python train.py --n_experts=32 --d_shared_expert=0 --activation="squared_relu" --balance_loss=0.00295 --balance_bias=false --tie_embeddings="early" --beta1=0.95
Below are experts of layer 6 (counted from 0) of a mixture-of-experts language model. Rows are named router (the router's row for the expert), up (a neuron's input weights, with its number) and show model dimensions 64-127. Each number is 128 + 32 x the weight over its row's rms, rounded and kept within 0 to 255.
Before each expert's rows: a language model's description of what the expert responds to. This comes from a sample of Wikipedia text that the model never trained on.

# expert 17
First letters of words at line starts or after list dashes in infoboxes and headings, such as F in FIFA, Final, Occupation, and fl.
router [203 191 146 155 129 194 154 132 122 206 142 124 147 130  99  85  76 125 165 145 158 124 139 142 155 126 113  96 180 130 148 145 190 131 125 105 156  80 116 122  93 121 147 169 120 136 130  61 160 136 127 179 101 107 131  96 174 117 133 191 171 105 199 111]
up5 [133 147 141 108 157 108 117 115 160 149  89 217 152 123  56 160 185 165 133 150 146 112  83 174 101 115 165 116 111 130 127 145 142 167 192 132 149 115 158 152 125  98  81  75 122 149 132 136 105 136 166 150 165 110  56 138 149 129 152  75 153 120 118 108]
up6 [123 105  92 179 124 125 137 106  93 133  91 139  97 111 119  61 103 102 122 132 134 124 145 141 111 132 152 126 146 109  95 176 146 136  87 149 173 150 105 132 190 164 185 134 119  59 144 160 191 206 141 114 129 116 143  98 118 102 165 122 102 131 129 148]

# expert 5
Pipe separators, dashes and closing parentheses in sports and results tables, plus position and country codes like FW, MF, MEX.
router [100 182 214 105 104 139 124 162 127 125  76 129 126 107 104 167  81 115  79  56 116 161 139 134 142 102 120 145  69  84 145 153 160 132 166 100 125 155 137  72  87 169 145 123 118 112 119 107 167 106 102  87 124 114 117 113  55 129 164 176  99 125  89 126]
up0 [170 164 139  77 107 112 175  78  48 162 125 170 111 115 166 157  97 188 122 157 163  73 107 166 193 121 140 143 129  91 171 165 136  55 139  82 178 160 116 137  84 189  91 125 174 129 139 135 161 126 165 153 175 124  97 118 129 204 142 127  90 103  88 117]
up1 [136 141 161 148 103 162 139 161  78 163 169 146 131  94 127 112  76 123 133 162  84 205 132 122  90  96 156 147 124  52 179  87  64  79 190 145 106 149 125 109 144 138 117  97  98 130  92 121  89 119 128 171 136 185 146  88  74 168 104  82 113 107 115 130]

# expert 6
Bare spaces before numbers in table cells, score dashes like 6–3, minus and plus signs, and zeros inside years.
router [128  69 158 139 133 145  67 136 159  82  83  87 177 127 163 128  79 106  64 149  95  99 122 151 151 127 114 145 103  94  84 169 162 196  96 163  90 158 148  55 119 174 142  86 116 158  95 120 130 116 115 154 149 163 158 120 204 135 174 131 147 186  87 132]
up0 [141 103 151 114 116  90  96 128 123 152 137 181 114 183 120 122 146 119 255 150 137 157 108 160 132 117 132  14 103 101 111 125 122  82 106 144  87 181 146  63  61 149 147 111 165  76  96 124 171 137 119 170 152 172 164 137 123  86  96 138  82 112  68 100]
up1 [113 117  97 140 154 124  88 129 160 192 171 161 181 135 124 149 146 105 190  93 121 132 109 164 150 115 169 122 155 160 131  98 116 115 142 156  79 113 182 162 137 123  95  93 171 146 110 148 164 125 126 149 143 144 102 143 146 103 112 152  96 105 129 177]

# expert 15
The ly ending of adverbs, particles like up, off, back, and commas or words closing a clause, as in successfully or end up.
router [139 183 182 168 107  68  85 123 147 139 226 188 103 150 106 117 156  95  60 139 129  91 179 168  95 106 156 205 131 113  94  71  95 134 131 117 131  97 160 119 182 112  79 132 112  64 138 141 173 161 116 112 126 157 150 102 129 174 151 116 116 161 171 131]
up5 [157 159  96 124 119 161 141  91 114 157 115 133  96 112 132 191 170 148 113 163 167 105  56 122 183 120 151 135 149 116 102 101 158 140 108 125 161  39 139 154 177  91 110 103 196  95 166 121 107 122 180  88 136  94 162 115 147 148  46 138 169 107 137 114]
up6 [172 148 141 114 137 102 178 109  83 137 116 114 183 127  67 138  93 131 160 127 120 104 145 147 153  94 138 140  69  82 142 122 124  89 126  90 149 114 108 128  77  78 173 194 105 125  83  65 130 110 126 147 142 159 181 108 135 164 123 108 203 137 152 114]

# expert 9
Nouns and word endings for places and institutions, such as University, town, center, village, government, and passport's port or section's ection.
router [ 98 201 131 142 149 133 119 107 108 122 125 106 124 167 107 166 192  83 114 157 118 113 140 135  75 130 186 178 173 151  86 120 115 110 149 113  78 135 108  77 182 132 147 146 141 153 133  89  94 107  81 148 103 145 124 116 105 174 110 130 100 150 121  93]
up0 [176  72 112 159 155 151 130 111 146 122 150 193 119 134 150 144 113  89 149  85 179   0  91  82 122 141 157 139 131 138  96 116 136 111  91 132 151 134 142  71 117 149  80 138  38 156 109 136 121 147 130 157 163  96  97 155 150 134 138 179 123  87  98 119]
up1 [ 80 150  94  96 123 184 132 192 112 164 145  84 125 106 188  98 135 157  98 149 191 146 111 124 109 178 136 108 148 106  58  82 115 108 143  95 151 129 118 132  98 100 143 167 138  94 169 175 150 158 106 122  99 124 143  81 110  75 133 123 139 111 127 126]

# expert 4
Colons, table pipes, list dashes and equals signs after a label or field name in infoboxes and lists; also as, In, until.
router [103 105  92 151  90  82  92 129 126 114 164 186  98  71 140 116 120 158  69 127 166 127 137 126  94 112 111 111 140 156  74 138 125  93 129  91  59 144 152 125  52 134 129 144 113  77 164 137 136 106  84 163 101 152 134 143 137 150 160 157  97 130  72 153]
up5 [121  96 102 118 114 130 126  96 162 133 107 102 163  99 187 126 149 152 107 114 142 108 142 142 142 113 167 149  72 161 108 104 128 120 135  98 135 138 173 113  59 141 163 120  86 134 143 115  80 113 149 103 102 114 162 117 129 146  84 120 114  64  99 121]
up6 [130 107 153 143 126 102  72 146 137  73 161 128 108 149  62  94 149 146 114 160 163 130 169 121 119  76 136 116 148 107 140 149 163 113 124 190 137 188 104 183 180  59 180 169  98 123 116  78 123 109 117 151 124 125 165  91 137 149 151 114  86 100  83 108]

# expert 24
Single digits inside numbers, scores and records like 70–10–3 or 5.6, plus the article a or an before nouns.
router [ 80 134 152 157  82 161 149 129 115 102 131 139  77 170 167 154 154 119 105 155 169 117 159 169 100  82 138 166 142 179 118 143 175 113 114 131 161 106 128  94 126 187 155 165  80 163  92  78 128 154 103 119 155 112 172  90 177 152 149 128 141 158 140  71]
up0 [105 105 149 114 127 203  50 105 129  86 141  82 111 123 164 132  48  86 164 102  95 115 165 127 153 125  52 106 162  93  99 107 131 212 134 142 125 106 137  97 171 171 103 125  89  93 126 117 158 137  89 111 200 145 148 113  50 105 151 148 114 138  82 190]
up1 [127 116  98 152  76 138 109 161 117 137 105 108 143 145 147 132  96 129  91  87 129 118 149 109 158 139  93 112 167 132  99  97  60 140 159 164 154 140 137 110 133 113  77 121 125 110 167 145 167 119  67  93 122 113 107 117  55 135  88 145 146 114  86 155]

# expert 12
Commas, but, which, that, however, and auxiliaries like was, is, could right after a subject in narrative prose.
router [ 85 179  91 146  66 131 137 159  87 105 149 130  44 133 137 119 136  71 100 135 185 128 149 125  78  90 104 126 130 167 166  98 147 100 130 179  90 141 106 163 130 138 144 136 102 176 101  65 152 107 150 141 143  88 165 120 161 119 129 170 134 151 138 139]
up5 [190 126 148 120  79  71 146  57 170 151 168 109 116  77 140  99  44  92 100 112 116  86 155 149 126 110 164 112 123 150  94  91  67 142 164 189  68 199  95 155 165 101  94  90 146 171 132  87 122 135 148 151 166 146  92 116 154 130 136 122  81 126 103 151]
up6 [131 152 149 124 108 116 158  65 138 154 139  90 170 151 138 149 116  73  96  63 176  66 133 114 148 154 118 163  85 116 110  83 159 132 135 144  97 145  65 162  96 143 133 115  81 139 107 122 134 128 143 148 152  76 166 202 124 137 134 115 117  98 156 102]

# expert 22
Past-tense verb endings and action verbs (won, written, took, announced) plus nouns like film, album, season, cast in biographies.
router [ 71 133 135 140 156  66  79 120 132  93 104  87 129 197 141 152 125  96 126 128 104 157 145 126 134 133 122 173 158 151 130 143 128 156 112  88 115 146 155 187 171 117 175  37 107 106 176  75 163 178 104 137 133 134 130 111 178 157 160  77  95 132  98  89]
up103 [162  90 110 169 135 170 173 114  82 119 128 101 135  91 148 137 117  99 150 142 140 112 148 132 120 135 151 199 112 120 107 117  95 100 120 180  88 100 186 153 129 106 117 214 129 146 170 114 149 158 127 126  92  88 148  90 125 118 158  71 119 130 140 157]
up104 [134 106 172  68 120  80 109 124 138  74  61 145 177  91 113  62 106 116 118 118 108  61 103 100 153 165 169 149 182 137 145 170  69 130 124 104  98 163 119 170 131  69 187 118 121 121 125 132  72 143 170 148  93  89 165 124 125 111  61 177 120  89 157  97]

# expert 31
Opening pieces of first names and surnames after a preceding first name or initial, e.g. Sing-er, Dan, Rob, Bro-ck, J-enn-ifer.
router [ 67 196 130 108 138  97  95 126 104  90  57 166 157 124 133 164 155 135 174 127 157 139 140 162 145 126 139  67 135 126 196  67 157 164  87 100  59 157  89 111 168 145 126 134 126 164  93 103 134 104  98 154 132  90 122 122 154 162 145 165 128 194 162 114]
up0 [109  54 142 138  91 114 141 130 166 130 152 114 107 131 120 104 127 103 149  88 151 144 165  71  70 120 137 116 129 184 120 137 113 120  97 154 131 134  99 166  46 134 147 102 122 145 209 187 111 102 177 200 200 113 101 177  96 144  96 183 113 120 123 151]
up1 [ 94 168 133 121 163 148 128  96 105 107 129 113 153 165 106 145 141 124 154 189 136 119 159 123 154 149 172 202  93 177   8  97 138 149 140 154  98 115 131  88 117 121 138 123 110 135 143 145 172 146 136 124 149 152 178 107  92 143  87 175 126 128 125 140]

# expert 20
Line breaks and sentence-final periods ending list items, infobox entries and table rows, plus dashes that begin new list items.
router [ 78  65 104 132 131 134  71 111 162 173  61 124 209 100 150 152 112 106 143 127 144 135 148 113 148 112 129  86 151 156 189 118  83 176  60 128 164 183 142  91 181  89 104  85 110 179 116 111 111 127 157 152  80 179 126 101 157 133 106 147 101 101 100 125]
up5 [138 117 142 126 117  79 162 135 111 145 153 136 100 188  64 157 176  71 101 100  83 127 131 149 135 139 159 126 100 120 164 180 130 154  85 113 127 184  96 121 103  66 153 112 132 160  99 154 140 139 114 155 217 164 151 126 139 121  89 134 132 157 108  87]
up6 [167 161 177 140 144 145 151 161 119 118 122 171  89 164 145 100 185 102 104  73  84 127 143 101 105 111 110 111 144 172 151  70 137  92 115  89 138  76  85  90 127 137 138 118  93  85  43 195  90  96 130 133  72  94 136 146 197 114 105  83 121  76 150  94]

# expert 21
Word-initial stems taking suffixes, such as stud, poss, invest, consid, plus ar in commentaries, and decimal points or pipes in tables.
router [101 135 129 157  86 174 164 139 125  94 165 146 106 164 186 144 150 101 112 143 149 139 170 139 114  85 141 142 159 178 149 128 156 109 106 161 138  84 137  99 139 178 153 173  88 155  76  93 122 119 131 114 139 118 178  92 190 173 141 146 130 179 159  72]
up5 [104 173 168 124  79  61 133 168 142 156 114 167  98 122 133 108 128 139 122 136 149 151 113 104 137 147 104 142 115  94 103 166 149  80 107 110 139  71 118 134  93  57 138 103 146 136 160 155 158 184 152 153 161 133 101 134 159 134 100 160  99 125 134 155]
up6 [120 157 136  97 112 146 119 139 142  94  96  91  98 132 118 127 158 113 111 148 130 149 123 150 164 154 148 123 152  96  85 172 139  73 127 105 107 161  99  87 151  36 166 118 154 139 171  99 114 147  71 107  89 132  48 182 137  77 139  78 155  95 140  87]

# expert 2
Word pieces inside proper names and rare words, such as hn in Johnston, Los, New before York, and digits before ordinal suffixes.
router [118 130 126 154  90 155 182 148 121  95 140 149 126 161 191 148 155  94 109 133 165 136 174 133 116  89 136 132 146 177 160 131 153 142  93 150 145  76 144 120 134 162 149 177  97 158  83  85 110 125 123 108 127 141 178 102 181 173 148 161 128 174 150  67]
up5 [108 178  97 129 106 173 130 107 138  95 151 166 147  61 122 135  74 162 131 152 111 136  81 173 153 151  94 159  92  47 153 127 140  89 177 105  75  69  78 101  95 132  93 111 102 133 174 148 118 116 121 103 109 130 102 187 126 124 170 163 109 140  64 165]
up6 [164 146 143  88 123 108 127 134 148  93  74 128 101 135 114 145 129 124 157 118  95 136 164 118 178 145 121 122 138 142 159  90  93 113 129  81  94  94 106 114 114 107 169 130 106 127  95 169 103 154 160  81 123 132  69 202 112 164 107 121  99 134  78 105]

# expert 27
Word-initial Latinate stems like comm, acc, cons, oper, and oc in democracy or cocaine, usually followed by ation or ate.
router [138 113  65 132 149 113 152 173  74  93 132 101 220 187  94 139 111 176 142 147  96 181 114 129  96 124 119 146 157 136 131 130  69 175 151 113 184 143 123  84  81 110 119 107 144 142 118 133  88 123  66 122 130  84 124 134 160 227 126 120 149  97 159  96]
up0 [153 160 112 134  87 120 151 153 140 118 128  80 140 105  91  93 105 159  70 136 132 166 133 157 170 151 104  37 150  99 117 134 202 120 126 155  83 137 103 107 133 122 139  87 122  92 132  99 186 125 117  76 102 118 136 102  71 116 168  97 125  87 112 171]
up1 [117 172 102 174  86  87 103 132 113 194 133  73  97 174 142 179 159  52 161 123 105 161 130  95  73 114 127 157 105 140 154 117 203 122 173 121 148 121 122  73 105  68 126 149 160 189 118 150 183 176 133 159 150  76 141 182 133 109 141  96  67 133  91 113]

# expert 29
Pipes closing table rows after numbers, and quantifying determiners like various, other, following, next, different in prose.
router [117 153 150 163  92 163 158 134 123 105 146 148 111 166 178 144 139 112 100 135 167 135 162 138 100  77 138 142 151 171 138 138 164 118 118 142 163  96 140  94 138 165 168 168  97 148  84  93 114 125 108 119 135 136 185  83 174 172 141 133 126 161 147  65]
up5 [ 58 112 104 156 130 164 110 118 127  98 140 142 121 126 142 111 143 108 132 208 111 131 110  66 139 141 126  56  69 178 152 106 144 199 128  84 125 127 132 122 177 132  99 108 141  84  95 123 163 133  97 130 149 177 123 157 134 129 126 136 129 130 101 134]
up6 [146 166 117 131  96 155 120 113 119  94  93  71 114 148 179 145 135 150 119 129 171 141 108 125 172 115  96  89 120 130 128  82 121 145 113 124 112 122 137 163 125 127 103 109 138 111 223 138  79 131 109  87 117 127 100 113 107 126 119 126 131  79 155 172]

# expert 0
Section-heading equals signs and word-initial pieces, often capitals or initialisms, such as United, South, U in UFA, sw, requ.
router [111 141 127 155 103 170 168 145 115  81 125 146 118 166 184 148 139 106  99 139 164 124 167 140 112  78 145 155 160 180 138 143 158 110 113 130 147  76 143  89 132 158 152 174  83 153  89  80 105 132 118 121 134 110 178  90 193 158 138 142 132 173 162  67]
up5 [ 98 189 116 138 114 118 100 162 136 149 146 139 137  82 159 115 166 116 142 124 142 104 143 110 164 147  70  86 108 129 137  89  69 141 125 138 146 151 110 133 140 125 138 148 158 124 164 152  58 184 153 170  95 146  64 133  95 118 127 122 147  69 146 163]
up6 [125 128  45  92  82  66 120  58 121 102 172 186 121 133 146  97  73 134  94  56 134 153 174 123 121 135 105  91  98 100 183 146  90 144 107 106 199 114 126  41 169 176  99 152 152 111 198 188 131 117 136 161 148 135 128 193 101 169  99 100 155 161  93 164]

# expert 13
Last pieces of proper names and words, such as -shire, -istan, -ington, -ona, -ola, before a comma, parenthesis or pipe.
router [131 175 174 140 112 127 135 141  50  89 150 150  92 178 118  94 136 157 124 156 138 143 124 188 114 131 110 181 147 188  95 151 175  87 145 179 169 149  57  81 153 166 191 149 103 121 101 134 123  85 102  90 133  92 163  94 117 158 130  58  95 110 126 105]
up5 [109 163 128  96  92 119 130 152  95 144 140  96 123 166 154  95 119 163 103 111 165 144 140 138 172  83 121 120 130  63 129 163 113 123 112 120 149 109 104 125  55 115 142 114 145  93 121  87 143 157 141  88 104 179 131 127 126  54 160 199 206 139 158 204]
up6 [128 110 147 119 118 139 145  83  90 102  76 171 180  97 144 144 159  98 112  85 143 100 138 114 168 156 114 119 113 168  80 133  92 177 152 158 147 133  83 111 129  93 122 141  93 122 163 133 165 141 129 116 173  61 119 158 112 131 109 116  84 108 167 114]

# expert 11
Adjective-forming endings and nationality or scope adjectives, such as ical, ural, ian, public, national, American, and digits before ordinal th.
router [130 159 157 143 168 124 167 125 172 114 145 103 128 190 120 133 167  91  78 123 100 192 116 176  95 164 149 161  82 139 142 110  89 115  83 126 177 145 106  95 169 128 147 129  98 105 131 121  76 165 158 123 114 145 130 139 127 193  84 121 121 210 105  81]
up0 [146  82  90 194 114 166 168  96  74 127 115 134  98 143 141 146 102 117 126  37 141 136 147 139 108 141 156 116 144 154 149 129 113 157 114 154 171 163  99 122 131 134 164 148 101 148 143 114 115 134 160 147 212 129  75 137 121 107 108 208 148 101  69  91]
up1 [101 148 165 110 142 114 106 116 126 135  83  88 121 120 134 182 157 121 153 125 136 145 174 162 124 150 162  59  95 164 114 125 125 146 135 145 102 128  73 128 111  31 153 125 166  99 146  90 122  85 126  80 137 157 151 100 159 128 166 104 129 130 154 130]

# expert 16
The conjunctions and, or and ampersands between items, plus byte pieces of Thai, Chinese and other non-Latin script inside tables.
router [108  78 139 144  84 173 172 101 168 122 139 113 129  90 141 126 112 132 111 114 164 179 210 141 151  81 170 125 117 126 139  70 156 131 115 163 153 115  93 100  58 144 167 178  55 133  73 145 136 120 140 145 155 142 178  95 146 173 134 100 169 157 142  88]
up5 [160  95  18 137 155 144 114 103 121 153 119 159 169 112 121 135 130 189  84 115 104 164  88 137 148 175 113  86  49 165 124 128 124 139 149 103 186  95 169 129 137  84  59 133 170 143  95 139 157  76 108 221  72 161 127 135 142 127 158 107 102  95  69 128]
up6 [ 65 110 111 117  92  95 165 104 118 170 153  92 191 161 151  95 148  72 160 112 106 175 119 123 142 110 157 103 114 125 128  69 164 129 131 103 161 133 132  99 100 102 128 125 147 154 142 136 180 134 118 165 106 119 123 112 109  91 137 101  86 155  89 152]

# expert 23
Single digits within years, dates, scores and catalogue numbers, especially leading 1, 2 and 9 in years like 1830 and 2009.
router [ 98  73 138  75  72 147 144 117 156  60 193 169 130 177 153 104 114 134 131 156 194 140 157 158 127 129 109 151 119 156 144 108 103 142 126 199 164  79 170 110 104  88  94 111  81 120 132 116 110 179  82 103 127 121 179 104 127 118 133 147 166 110 153 126]
up0 [ 93 168 130 126 132 161 120 146 143  80 161  79 161 174 108 147 132 123 127 116 134 152 114 135 189 169 145   0 108 132  89  83 108 119 118 128 137  91  70 237 135 160  70  99 129 136 121 140 202 117 146  88  79 115 132  99 129 154 132 165  45 164 103 128]
up1 [161  99 161  97 150 146 164 135 152 109  42 168 113 104  61 163 102 152 174  93 102 130 104 139 147  96 150 137 116 128 173 127 139 116  99 146 125 137  70 103 137 104  92 104 179 130 159 138 161 138 161  91 113 137 106 127 134 126  94 147 149  89 174 148]

# expert 1
Short inner word pieces after a capitalised first piece in names and words, such as W-ond-ers, R-ang-ers, Sp-id-er, g-um.
router [ 89 128 148 156  54 132 152 125  68 141 102 136 150 151 123 157 184 137 140 151 136 138 155 181 119 127 140 148 139 143 149  93 136 134 118  88  85  66 121  99 114 154 174 168 117 131 104 157 162 111 150  96 128 127 136  99 122  94 111 130 105  97 198 104]
up5 [ 36 107 113 143 120 159 150 159 176 163 132 113 169 142  90 128 144 184 111 111 155 133  72 130 185 139 115 106 160  50 158 104 129 131 141 113 107  70 167 111 150 143 136 129 164 127 106 164 123 151 130  94 106 112 127 204 112 121 106 119 211 114  62 125]
up6 [ 83 121 146  96  83 129 134 156  89 179  58 119 107  99 133  99  62 201 110  92 133 149 101 170 143 157 113 197 130 171 104 129  91 184  79 180 109 102 117 134  45 150 117 133  54 140 147 120 119 115 128 120  91 154 164 109 155 174 142 102 130 117  79 121]

# expert 8
Opening parentheses, opening quotes, hyphens in compounds, dollar signs, and word-initial prefixes such as sub, pre, trans in technical text.
router [167 109 115 144 120 175 149  99  86 152 109 168 137 165 201 127 129 104 156 136 182  52 139 102  77 116 177 133 200 126 113 144 181 177 128 160 110 135 204 100 130  84  92 133 152 122 142 133 174 155 119 134 125 135 143 134 146 117 171 157 112  85 158 124]
up5 [119 111 106 154 105 171 138 151 152 123 120 156 161 149  79 155 192 134  83 150 110 105  73 186 103 162 148 145  69 144 126 149  97 143 114  82 121 137  71 136 164 153 128 119 138 145 120  82 118 146 142 155 162 122 102  96 176 114 162 148 109 111  84 145]
up6 [158 100  99 137 191 147 122 130 108  95 154 148 158 104  76  96 137 144  90 167 159  77 164 111 135 100 150  90 148 104 119 177 115 147 138 104  98  79 139 120 109 161  99 135 158 128 106 167 143 127  89 131 177 118 122  91 161 109 128  93  74 129 157 130]

# expert 26
Closing == and === of section headings like Background and See also, plus word-initial stems such as typ, caus, techn.
router [112 137 140 151 105 168 150 149 117  93 138 143 110 161 188 155 152 111 104 147 157 120 177 149 120  87 143 138 162 172 149 138 173 111 111 134 172  88 137 103 135 155 178 181 104 160  91  93 109 133 132 113 138 117 179  94 182 160 157 162 129 174 158  69]
up5 [111 133 104 132 103 114  91 107 124 149 130 149 125 120 107 153 120 146 122  94 122 125 112 123 104  85  99 131  80 101  90  70 156  94 147  95 154 124 149 124 113 128 166 136 158 121 191 195 161 142 109 147  69 140 133 175  85 129  95 118 122  91 161 166]
up6 [ 88 211 151 131 152 144 107 115  65 142 117 136 126 135 136 176  90 181 102 140  79  60 136 136 193 137 107 128  84 144  53  97 161 104 133 141 104 115  91  88 129 147 152  83 118 173 119 217 127 106  97  99 159 138  91 184 116 106 108 108  97 118 112 118]

# expert 14
Final pieces of nouns and verbs such as s, ing, er, ge, ope, plus plural people-words like students, men, people, They.
router [ 80 165 139 139 109 136 108 116 158 100 134 137 121 156  98 147 182 111 100 157  87  90 177 116 103  93 163 198  99 140  87  98 123 142 127 128  92  59  94 115 189 142 160 185  85 144 103 197 125 107 118  95  93 172 147  97  87 141 134  81  79 154 152 134]
up0 [112 121 119 164 125 108  98 141  69  67  98  93 170 164 136 159  86 106 177 134  99 156 116 148 122  81 146 127 149 146 205 164 124  78 142 184 112 160 120 157 136 182 119 125 156 126 103  90 164 217 133 156 107  69 175  99 150 145 169 124 103  72 128  63]
up1 [157 143 164 139  89 121 115 153 162 113 116  75 151 155  69 125 180 112  86  77 130  82  81 107  93 166  69 133 168 121 138 125 100  62 142 100 177 162 132 119 127 114 114 101  99  77 152 110 133 150  80 141 117 102 165  90 129 176 156 135 123 130 108 157]

# expert 3
Middle and end pieces of Slavic, Romanian, Indian and other foreign names, such as ov in Majstorović, ş, ina, ita.
router [ 91 176 125 115 158 166 142 114  50  94 134 142 167 155 153 144 148 132 156 151 115  81 116 110 117 114 145 176 142 140  68  77 131 165 124 172 108  82  69  95 142 120 172 180  84 114 103 155 114 110 189  70  75 176 163 160 119 162 143 159 150 169  75  95]
up5 [163 139  95 159 105 188  71 109 172 180 126  78 122  99 112 122 101 103 150 118 118 149  90 156  99 112 130  90 118 134  91 163 114 108 137 153 178 127 113 189 124 108  84 139 111 116 195 122 141 105 122  60 176  95 162 124 171 115 143 143 134 149 156 126]
up6 [ 64 121 140 131  91 113 148 136 141 175  86  95 153 141 158 148 160 104  86 132 121 132 174  90 145 133 177 120  47 108  95 138  97  88 162  68 119 133 178 140 160 132 110 118  79 141 167 138 146 155  62 149 160 145 148 104 171 102  79 123 115 159  94 197]

# expert 7
Common function words (the, of, in, for, from, their, during) joining noun phrases in running prose, e.g. issues of the, substitute for.
router [ 94  93 139 158 111 124 162  77 182 128 171 149  95 114 166 148 168 150 105 135 153 134 130 139 121 115 189 106 126 127 167 162 108 160 102 123  52  84 138 151 143 169  85  75 104 127 143 161 139 219  89 151 113 140 151 103 159 171 124  33  87 173 114 141]
up0 [113 105 173 120 105 108 153  63 159 128 162 151 167 122 130  56 114 116 113 136 202 118 130 140 168 125 112 140 172 173 140 210 170 135 136 128 104 193 148 154 145 138 113 131 130 164 160 197 166 135 149  85 152 133  96 121 159 111  97  79 140 157 163 227]
up1 [120  89 174 115 181 151 141  87 134 111 179 126 142 167 109 160 135  96  80  86 160 125 142 176 113 103 149 142 175 184 151 154 156  99 112 146 133 129 129  69  53  98 181 185 132 116 217 144 118 147 164 153  93 189  96 148  83 166  85 132  93 117 159  92]

# expert 30
Word-opening pieces like pr, sp, qu, n, v, conf, and ice in vice president, starting common English words.
router [ 73 172 126 176 193 176 153 106 130  96 149 145 197 145 162 132 156 168 145 156 124 143 117 120 119 107 135 148 182 170 165 120 171 137 120 119 108 114 133  76 160 135 159 181 105 138  98 117 111 167 141  93 121 109 147 106 185 159 171 159 135 160 130 105]
up0 [150 147 152 147  85  26 133 161 112 151  87 145  97 126 180 142 121 137 173 176 117  85 136  89 124  96 101 125 110 106 127 113 183 159 167 130 114  71 125 131 139  44 125 151  99  94 167 159 130 140 167 208 142 138 134 118 179 129 110 156 150 109  69 103]
up1 [ 82  93 162 149  88 102 144 155 126  95 149 179 174  87 132 119 155  69 164  52 186 132 108 138 134 148  97 141  54 174 138  75 127 138 117  51 178 122 146 100  65 143 159  63 111  90 163 107 162 189 112 172  96 118 126 121 111 154 123 149 149 144 182 146]

# expert 18
Short pieces inside a word after its first letters, such as ol in stolen and geolocation, arm in unarmed, ell, ran.
router [161 130 133 132 155 133 146 100  98  99 201  87 129 123 131 153 162 112 185 137  87 177  88 115 193 111 152 146 143 137 106 134 116 125 140 145 135 125 134 169 153 156 153 132 127 164  94  99 206 135  85  94 130 106 148  91 145 145 113 135 131  73 143 128]
up5 [135 148 115  44 116  72 136 224 157 163 109 115 152 111 128 121 160  95 135 169  50 130 101 128 104 146 117  87 131 112  99 140  98 110 108  96 100 120 107 162 129 133 108 181 110 144 145 183 147 118 121 137 180 152 166 105 119 103 112 146 126 157 145  85]
up6 [ 86  70  87 194 117 151  91 107  86 168 114 237 144 121  93 114  86 164 152 137 126 153  97  96 150 153 166 135 133 151 132 112 148 117  88 144 127  88  87 168 114  82  94 101 203 142 160  85  81 114 132  73 140 126  99 108 147 152 121 125 152 134 100 108]

# expert 19
The bare space before a year or number following month names in dates, e.g. 2 December 1936, June 4, 1926.
router [108 134 141 156 108 161 157 146 115  98 148 138 119 171 174 142 144 100 103 150 163 145 171 151 109  79 148 144 162 178 145 132 132 125 108 165 153  81 142 115 123 158 165 175 102 164  71  81 120 131 127 124 130 117 183  90 186 174 135 154 121 177 146  71]
up0 [147 113 104 113 107 127 160 133 155 100  79 139 132 155  80  48 123  81  98 107 154  77 143 100 164 165 124  94 117  92  65 134 151 143 126 131 119 135 168 143 112 134 180  76 133 129 106 165 135  99 142  92 165 139 143 130  72 134 150 135  99 156 137 100]
up1 [102 134 146  56 151 124  84 120 179  75  93 135 141 121 118 117 127  98 140  86 143 137 131 147 134 103  97 122 113  51  86 200 100 125  96 114 103 172 115  97 135 128 107 139 129 137 150 144 184 120 161 121 157 145 120 114 107 100 161  93 108 128  91 133]

# expert 10
Single capital letters or short capitalised pieces starting a surname or place name, e.g. R in Ryker, H in Humphries, J in Jamaica.
router [115 117 159 168 155 132 145 151 144 101 131 155 157  72 164 125 132 112 180 142 148  80 125 134 159 128 178  46 174 143 119 160 156  88  79 154 178 123 120  92  53 137 122 165  82 140 127 156  90 163 151 106 107 127 147 131 130  97 164 198 126 136 147 108]
up5 [146 116 123 131 153 134 161  97 122 113 150 136  84 183 120 119 151 127 150 112 120  88 130 132  78  91 173 130  98 127 138 140 116 112  97 166 161  94 114 157 112 108 172 171 111 160 156 155 172 122 123 168  92 194 161 154 100  74  87 107 130 153  94 166]
up6 [171 117  64  81 122 142 138  68 207  84 128 139 104 165 131 101 198 145 114 150 126  92 144 101  76 134 144  66 104 117 120 131 157 120 115 165  99 108  97 123 110  76 112 140 137 154  78 148 122 132 128  85 145 110 130 108 125  81 105 139 141 142  84  87]

# expert 28
Apostrophes in contractions and possessives (you've, women's), and lone initial letters t, c, T, w beginning words, plus table pipes.
router [154 118 108 179 118 141 136 157 127 158  81 132  60 119 172 137 124 123 141 134 186  60 150 100  88 124 163 131  92 130 108 143 129 138 110  77 138  87 158 157 156 175 168 151 148 127 121 127 203  95 124 105  93 139 165 133 159 161 155 125 154 152  87 132]
up0 [174 177  69 127  54 122 152 186 123 138 110 111 117  95 124 159 122 181 173 150 105  90 161 112 100 170  87 105 164 140 136  86  99 134 181 135  48  83  98 103  92 117 118  91 163 170  99 168 154  87  85 202 108 157 130 128 131 110  88 163 135  93  81 136]
up1 [113 107 134 114 106  87  89  44 141 158 149  32  99  55 117 139 127  82 120 151 160  99 160 126 125 138 147 137 137 132 114 147 101 176 155 140 159 144 107 134  73 114  79 136 149  86 142 137 135  92 112 164 130  67 117 190 173  74 118 101 188 179 125 127]

# expert 25
Abbreviation letters, units and field names in infobox and table data, such as FIPS, OCLC, AMSL, Coordinates, kg, m.
router [177 126 162 178 146 197 193 102 165 100 129 156 171 161  75 123  97 139 128 108 176  79 141 117 112  56 122 130 106  90  66 135 170 106 157 128 160 140 145 118 189 125 179 145 171 174 115 105  84 127 109 156  77 185 100  99 110 131 131 154  89 107 109 115]
up0 [187 102 158 141 147  81 106 116  86 137 126  79  86 123 137 163 152 105 157 138 157 120 109 145 213  77 137  80 201 149 121 150 135 166  83 131 167  85 198  91 149 157 120 101  56 131 158 160 123 123 167 117 155 126 127 153 134 117 148 149 102 120 109 178]
up1 [178  74 115 175 137  80  90 183 150 105 151 158  68  84 132 110 109 123 149 122 130  94  98  91 201  95 130  94 117 157 174 119  61 138 161 147 120 133 162 140 172  82  73 160  79 123 140 143  92 170  95 116 120 184 152 115 210 146 149 129 127 154 130 149]